config = dict(
    num_hidden_layers=8,
    n_experts=64,
    experts_per_token=1,
    hidden_act='swiglu',
    balance_loss=0.0107,
    vocab_size=7589,
    optimizer='soap_variant',
    learning_rate=0.00546,
    batch_tokens=65536,
    max_steps=8310,
)
Below are experts of layer 3 (counted from 0) of a mixture-of-experts language model. Rows are named router (the router's row for the expert), gate (a neuron's input weights, with its number), up (a neuron's input weights, with its number), down (a neuron's output weights, with its number) and show model dimensions 0-127. Each number is 500 + 40 x the weight over its row's rms, rounded and kept within 0 to 999. Numbers have three digits each.
Before each expert's rows: a language model's description of what the expert responds to; "raises" lists some tokens whose logits its average output raises strongly, later layers aside. This comes from a sample of Wikipedia text that the model never trained on.

# expert 27
Description: Word pieces inside words and names after vowel-r endings, mostly m, ar, f, ism, as in tur-m-oil, I-m-mediate, Palom-ar.
raises: "aking", "alls", "ach", "ace", "all", "other"
router:553518523477495481484555512486445531499507496549555475415376503502497481472500429525447571485482517452471422483536526521528467458562439572530495578475526454533466482487521481533411529562468419499474498531522473542519506511547508532547521528491466547444526525477423560410516496465503482530540554480478480563511555452493523557500494454430558480500452451487471547439522508495510479470470
gate3:489464566529532545547551480513468482545550532472487464457423493501506512457487516550518474511469484547451572479517483527453521456481467586512569527492499515470542492533520410457438547476511588529465511499521497491606504459580521494460442531522449485498480535549464470481473521474436500515483428621455401532510499493459461447421536473498473448517479531499566509460526506486481521505472
up3:533490449493558578498539524380543541534492549563499452499512523558479466429471420440478506549467453500483473475475503518506522544505443472548473570439548503536465512495563432441446505408465475452493508504523504545567450489512524481530494507427492547504492512483395516487529441484514523509511565494498503466488479513496552548549478514505558431536452528524547494465537497497478579453456
down3:531517487453564538402469564541498533499509473509419491492509494457467505549498475482485503475449499609510521504478500475510484498539449531512446451471508452501535514468496615534563466500488462477564579493553595462448539525443443542471453455500511531482537490506449533546494417521567524498472527479565542555432473495543493471497448554538524508525531478464449480576431529513531486505494
gate4:461459536473439498437487491496566582430488475579466565456491519462513491487490483470498496467512549408538500505485570485527474446536468499539600468551524437514473513514521531535491439517473415441543473517448562473472492553485523484460518480480513476471488437613493535468538474505527448586553560553533494501529507444524478495502484514583492491467478555483513477497510501568499539416497
up4:548527540495480512513464513551441495558477439537509471510464546452469534526459557516497518538406452484466470501531428448497566485477442440406463547495541434485467496540455527478522503532575499498526555478463521460539473499470500501494539454430478497472500448574569543450530581495588490410524475545472527518517525530501490438414484504508504442564458533501474531498494485504473508527420
down4:483476523545451463516494498390468540589596486476493501526490547462484503559507472531517461470496518444471468436541459579531470520522480475551586492449493450489501564486565514468534481462480471460583510587507534534501476530495569555461494524477495501505497516525495528512546486489512495522524430442535502525529487476480516472519413525457573547536519409470529498563477455517436575455452
gate5:452538606459482468481568485469446515526501467487519440509442498578476463505477473463495540504497600449531528441638472525514514510478495541502471470489514444415559490480491506492453526563490511476527473507603511504447554559455530505487465433574517449483450518494441477476467488463507493497487465469498481569423514569504532488528517493426503514530553525497461517492517456544523493437509
up5:493532521554507525508471466565512527452433521503450503558443506524586476467458506561497485468390501492440430497498500456513530456566507529417511494496453413490548533442525539454479443484504480483477527496412474482536553510541558538514457502496494500428539586531468520537465519529494547476549449475513460493487475486552531469570433562435469486525460524491416520483547491466540470500539
down5:463514543568519510482530488495529626459529454509513491539485479533462460466471470497468448510521442544587462527409540483550506468451499515450509503444475458451469446485549535562551470453564497508517487524591537568491515468497471507435517505523528517574525507499442528503518469493545443506486442452521523542396428492506548531415553518531525523493464542469449509479498459491439543513478
gate6:458469574553550500444499478457423531453482507500503453468451503559537502527496505454466447527527436437502518548540449493451456528538473454483480476466472541484511405514530534454472498578514468526480578493459497463487564516515512438464395488473497497489536516466429506515488498542485521553565549509509477481583498586513451464504475513514540403447453508495431540472569430514491486521503
up6:449537506544552482463446502507528608556553451420520492537486515473435490490540496461534455505491603506532511559523428421519446488495477456547520559497424518509532512510579505484498479494523547528496469510498532458471430517542525440456533491519461540545516456419512476550449544509467516578476426507481504491486523576502427480533520472473491507553550537545525501426512499498497418520522
down6:471540441516510408474520505539532479477381498485524535451472420584460479565554528547462481476557482500516521548574496551509554467455488525433500483539524497512473516527520481484519508572570542501498503559495466499460533523556506537500498567470460513449503550476471583480619584477508464549498532570468514510523503550491500513442539495486431471514529510456486516443485526528489536566495
gate7:512535540438551456517498470468464556502478436513473443470493512485452449496567508507440494517437452498571566511492580492537535541545473541462455488511505471504470563532576462508471556565516451505507502482520473550440543460441452445503463461436536443518491573498523517496430450461556468504520576469544511475517527513555521579556477509557495541524480618529474471485564532496492481491510
up7:512485519510536490467495492441513444475563467531534540504475454492532466468524519489478444551496545561452526466548494529528562420531545484569477484502481429391525475491479511558475528532665498487476497507491480533521511497597509486487437508517473527548455535432484508485523573508474578474540523439524537475540473471454481559526491436530561540508505477502533479511525523439523564442483
down7:509586547411507531504540505590572546478564494479537537494472457505576503537579525433457443482479493467527495483465492459459565514475496483499476527513522501501520478435513521450558566483466553513491553529519533545404544560534465541431463446522526591466531510550493493473483507541452498451517578508576486529537477491550462509520504479548468521452517557489522518471441453523567479482483
gate8:484487517482465518511478586547583506542597566531463520481522452483532540484468472491395573487446502453505509511508510513499477496532490490484475530568454469510508510513447477518515551614477541501511501503592486499512527491489464552495562485513540557517530493457477515451534497425468442599561538521534494463538511478400548553467492528482516591528527523486523531459527484451481419528497
up8:494500439491443507479488519543539554474416562560502491490569396522498442457544449521558462490603431515459529503586510478480506479448495434486475483528480583494433596547500519480535500402521502548481539531492551473505493526441539573539511482448472521472460520495463509510472500507483554523508533463468511556463521475557523458546496506535470483513513500536506427467512448565539532491537
down8:421482447462514489545486528434470562447462511423472525560567500555499578522508531505481531470495512454430522435475514509436576488406551483476448550510452496514523554498549502562460451488516418547484519498465434566486508536449548469502535547470454494468452473543418550494543538495564510517486493518530487539537522469521451497519446468583518489487449495452481503534436474526477505548510
gate9:458461510512526511564455540443459504501519528496571528513500422433533428531511478487504557490500496479482390511624440496507464521564444522515527498465492472442393473503549516497422465533509486517469534508501513501469557551526532469558490453400495507450478583516486553460464497536487496562518500439465483477459534514510529526476458508441557548541481530439476512456536532503457529481533
up9:536524549570467462493422501431496497457553583476513513518551470477487501567506548465532507509532525484519499474500433505503492465440516469484578509543437485467496422529490548473513551522483538449471441475467432496492616478445500495532523444619545473534438479527530464542500505470512517424538511521500489483530490477469444554561563505521524541405452481505537481464549455510487523556490
down9:436508458603508534453441496502529506425479485457454461454495458448554484450474403504544409502430465533522474459501477549514493466489432450490547514554512499600551531501547536441525504536522473561492475506516498468504506496481461487528459503458529452443555544472495540459517537467536498517469475522410543423541520502470602523479519511548496522526546538503509456476498496560489547430507
gate10:528579509404546504511523472491449478613543571550507440457544519550499447499503431530439479490522461429482460461518575467519534476554513468503609541522536487473473509506521509479537583469517532395493485522483452546549487549559511481519472487568483476468503515478500452557492453515479513502518504540517507534527563516488501515473488519435580500485535514537550552499530488491518523427429
up10:536495571518526470521438503499539466449541462518429596521456540486492466533478451571448449564558539495504515465573468500477513484451505396498552468527562502532485525479487469520473521442485511530474513505509507546459558478571421541526495544475494508483543460445549528498516465484489467521492461456528499535516413470443472424500490443535502428614496461541546495497454439447473489504469
down10:500542559529497449514456542478464532434481456482434493558456430476546516516440509564499420507436513467458540561552449528476497543488519456541486431515462572467440517544424470555411495559448533504415555509460524549497539549523479505524536529524514453491463543523520503529530495501471443573520486544487491483526574478515460445479470439575562490526503516534495488547487538484547455491472
gate11:573523490454424542451491436433523472569556511538467509470494495552465492500554462533467579466500501397488502484503547539566486485542539463530490574474466543507439478507536442532432538506518523536472454480547427541506471432454507481497560535517504479503536511584467455515528509554525457550494504482481447531489491427492460541445461404532547568508526442536481509497506510506465496423515
up11:480462490464490540427522552497486507515542457482530486439509459466484520447466410453504478502540474458550543427464513475538496611511454509460531431513363475502544455515510490522440504463560543503484514555386472459503483442517480457518461500481498472463527583470515461430474519508481527481520467494526494487548489504503557491499450500483455492491507496500560525537627505552536549506466
down11:499509518496462531540530494511442463519445457457479512465507521566431487470549443605425519567542478504486454470481564504472454520507499467517533485441501499463501515501513453453559460583507465479485518466509467560445560467550529513441460454528556486478558585489425486463492498476485509477500537517511456638561486436502471506504540503534472496546486469376485496505517486492545445498505
gate12:447514587516533571455519527548485519541490535557463428465442521479504489463462525419478463502447525431515540479547632542507513512545489477510471491494439472475491488501491511451528496501480417518537461519503478450517490499455489570569533528423499470451490504533456482449508547455504514419438547473495576503477477420514535463459497568546537484436455533478536493415498526537462507510499
up12:470473510502565538499522473576486478489517397540575506535515495514570512513509546508522503496499558459512484449435494515471541527484577653487512505520535533510522498444524533532501451496578516531522450492519602492515521541464523478511479522514522564449549517482465428535490522475565477537487585497531483546528566436503466413492534485508543576473479529482510490441526515451452528537533
down12:543481569486514516469591418511488492510489447576462534460499488590498459480485451406545496551560468563517566517491536469436484480523464472458574487509459459465520511419437407513484470450521498507594503468470502478431506511441573462497517499549516513457455506522476536523508513556474421501499506471439452514494527484469470542500483502523514496502510574458506520534533466512416528530451
gate13:519420610502413554481546468502552551491483503475472536464491506487516442508444531530522461410443551574482570510515459489439466493462522530513524614503512459555484510487467561552465525534489530496567550500517478476499477528456523466476464488533491508475536499507564533476494485464519501485531558477529498429509506455535420531554554555505511469469498429482482489420508535474529546600495
up13:563502560425466477565550554458517540475519508455506455453517513508473473547536518508518463511530484539508424576501442455473462488543471555453430566483499490496493487495561524456452600484526509442462509496554471460488552474496461412521478508496459487461527513491460505534486510473543517452484468517441547469448493519526469384475448480514551475494568453420423511512447525518521428492444
down13:522532510487509486547474457512429485498531522501507473523592499506481540519426523560570437530510493459441507444529524537531444481535568551529585402488559538480574528548449531469472523461461494518476491503483509456527475450519500464513509537467572477473478490508487489467498468475387509550460529562412443442500545475475525538501443536453546481481474448572570484476567503475485543485519
gate14:482509519495412445527530490527490525469547530525535432497430512430513477451638456440494511499570438526516511467524535487554465484581507459487581554478511509485467508514489514493519591509493560467478514488424480504540410534502534521535505474471548451502543518448461550435537501503435488495503527443600540538471487461507543547462528462461507474495491548487514504539518541462457514479430
up14:583441505469496545510454566502488523527446451530520506469517481571519468407448567497519565485486513539494547489504548541493541504408470489450496552463467460423509472523499478606478490545510495414522513482481554475610549605473490524504524514480537513467494522565536524392499521550499538501530457571557513505526460462504498555457484545502505489519506482495517491474493536508447548468517
down14:508528580480449552492477499445427477464522508490522441470485500491576490498515545520541505519512627495527541512569497462555529528483493527515484520528551588532451492559566435489424508512500577486459452454479474558491475444512485487509491458530555478454525471438447507437519466483471477554460570505476493483544483526514493561537529523542546549515446465556566487531538486593505467525563
gate15:455459538506480534547489436542427513492503537495513498552532469513462483499393420513512498477394508531594500538565548463496468513592521448465464436534435513565473525503515487563426511549448494478499535532465530480490492515507493554459496523537504494483485425495499529537468516487527528466423466495454408527554509490516498480497531563467408477536462486500513490471532403450505470500458
up15:525530428529528594493518511508433401527500591554580524538539492483550497485478464530546483483510528523504542453545419526474522489596484529493412513465533547496538446553480543469502502497578486510500511499485493515546547454551526560532529520568456580546455558553504514441470425500511524492489528449467468489464453556475498501520481486507457447499523496422509478555551524504479548473524
down15:480482482491453525492457520602546525513512450505515471466496468506495522465458531545505386594489514536553486523517465588435522525521440511499519431538469504508549467502480479472480484525466476447553454551504491565485481467428517501558506436524513528551543518532567498393465512531438483465523503543453463555503538435474548506461487541545539567540466533411518537505498461484509504554563
gate16:498509571492482497536433447498544560428558474480465541478459449506518541552524443509486480536457453515560425480485500550462422466398470526555500453525510484462523512488554510545470472595485507507500469542580497516490521503494543511463550524463533499444513479434438528512445513516430445551598540514500420477490518452489519457403456481510466457465488476509480525486502512554541462473542
up16:540501511540491508456369497462489466520475500485533502566506514444470531450502527459448533475591549457415541492518531471500491556432533471464502484445510473580485497583506481459474462524463419538508483455525532461528494468472515511456537536519533534548583513472460502381554482505502485445455486466479489509443467542545474490475471499568474494501571498427521529509552451503532502578516
down16:518498551521499477513557452535496467513522501507544494471487491506435559517524494552511547524500533492515485541559459522551438479497502437519546499560513551520451503541547511575510491497560549468478497493479470416495439546426515500512477408538463557554473541566490469519512496424427516531572497542452407426546481498515513521485436539512554502531418414521482444456495505451494522489590
gate17:472456496487518505497474546538396539462534495469543515458509454527531487514569542502462498466469494488497546439552453476526510487533518547566523585427520416532444546467547495555524528537533504539459544466524548478496488537466462500526495481421492446446524557422547471476445494507495455491520543507486469538431503513559514482569517510473496508556502534516441542343525525485490521545454
up17:466463488547537490467533472527474486495539386541494463532520401466501479466531498458582470555519469479514498493438509429567471532492507452410561572493501496507484563520437550506497430541446458459528514482537397519518500541514523555469508477471537502500496552503503498480465521516458575521547529514512486473589552423484555471532533458526513522536511442525489539518537458505565559479555
down17:531505447518444587470556496479544480483452473446500519497516513502559531556517464431623447514527485369520555575508480534503521477469460489530491464471481519538520476533515484499480565519475523522511521505553550484539559504546445425489422463486505500498446497472423446527513478495519461564503534453578547454536461498576456494509416531502492554486485433519521538504513486546457480484503
gate18:510561473427482494488457490422463439472478448491513550485500522568547510497524516497518532450556477445524570522380535509446495417542481511587530471471495399607499529475503441558530532603484454488502528589480507491514505453472489520533549493495555483534503560481485489503516466507490489510464574527573442511482504521403456492517469522509498517502508510500544458480526498484534542517508
up18:521546581435515438541532487565434478489483442501522508463449478529499493485536521556476503465524500521518553501421550502555542493486503542437516481511505519534499500499551410437455555514498482466562524413522512514577518512461471514550576453510571489567533535465489534524534478466523608506477436439509528481551441539561539494535502532521502445432451454499466471508462554498430471510501
down18:508415493582542514534507464523508503505456519489435468483505482560549485521542455535504507536473451554486457490457486490532546525517538453489458453433495525416476434564522512472468510440448499546500451471478569525441568535510499561476493400446486451444508509535476488491536500505642543491469526436478435528506541430507586463470496480481470502462542537525490472547483497507466446526506
gate19:506470509494505581500495447491508486497515530510453521396551564551515526488492470521455532471485512429478550443535554494505343520488474528497454498539470477502537541512502526473448477491460432506510535419557478517520544445531515499486580575516430476519508541485437498432461508503506468569488479492473457498536427509548507549505464466558551423537474442466518453511476566550463512478510
up19:530555526515487449488504544454510574487495520472521426512502541598422569508522509525517488507485489518556497458541572489508531526457533443520497463531479534458541573570546454549464485527464529519489477477523520496461399420515492492485528490568541524533487512549570515521480525489498452460498421507479431459483547465492485511485554469500536540516518421520448512510471433529413382528515
down19:483461529491531580537542499496500500573468527553515472452546513563455523543486562495509514432557434525474510532517508544492503443507498448464474560575534537459567513523534457564493486501474558582533504410474499457406524492456421500479481519501505493486487419530509494451471443423453500509445460552509512443510547463482440485538567503534537560465534454468476473522484495491437505501578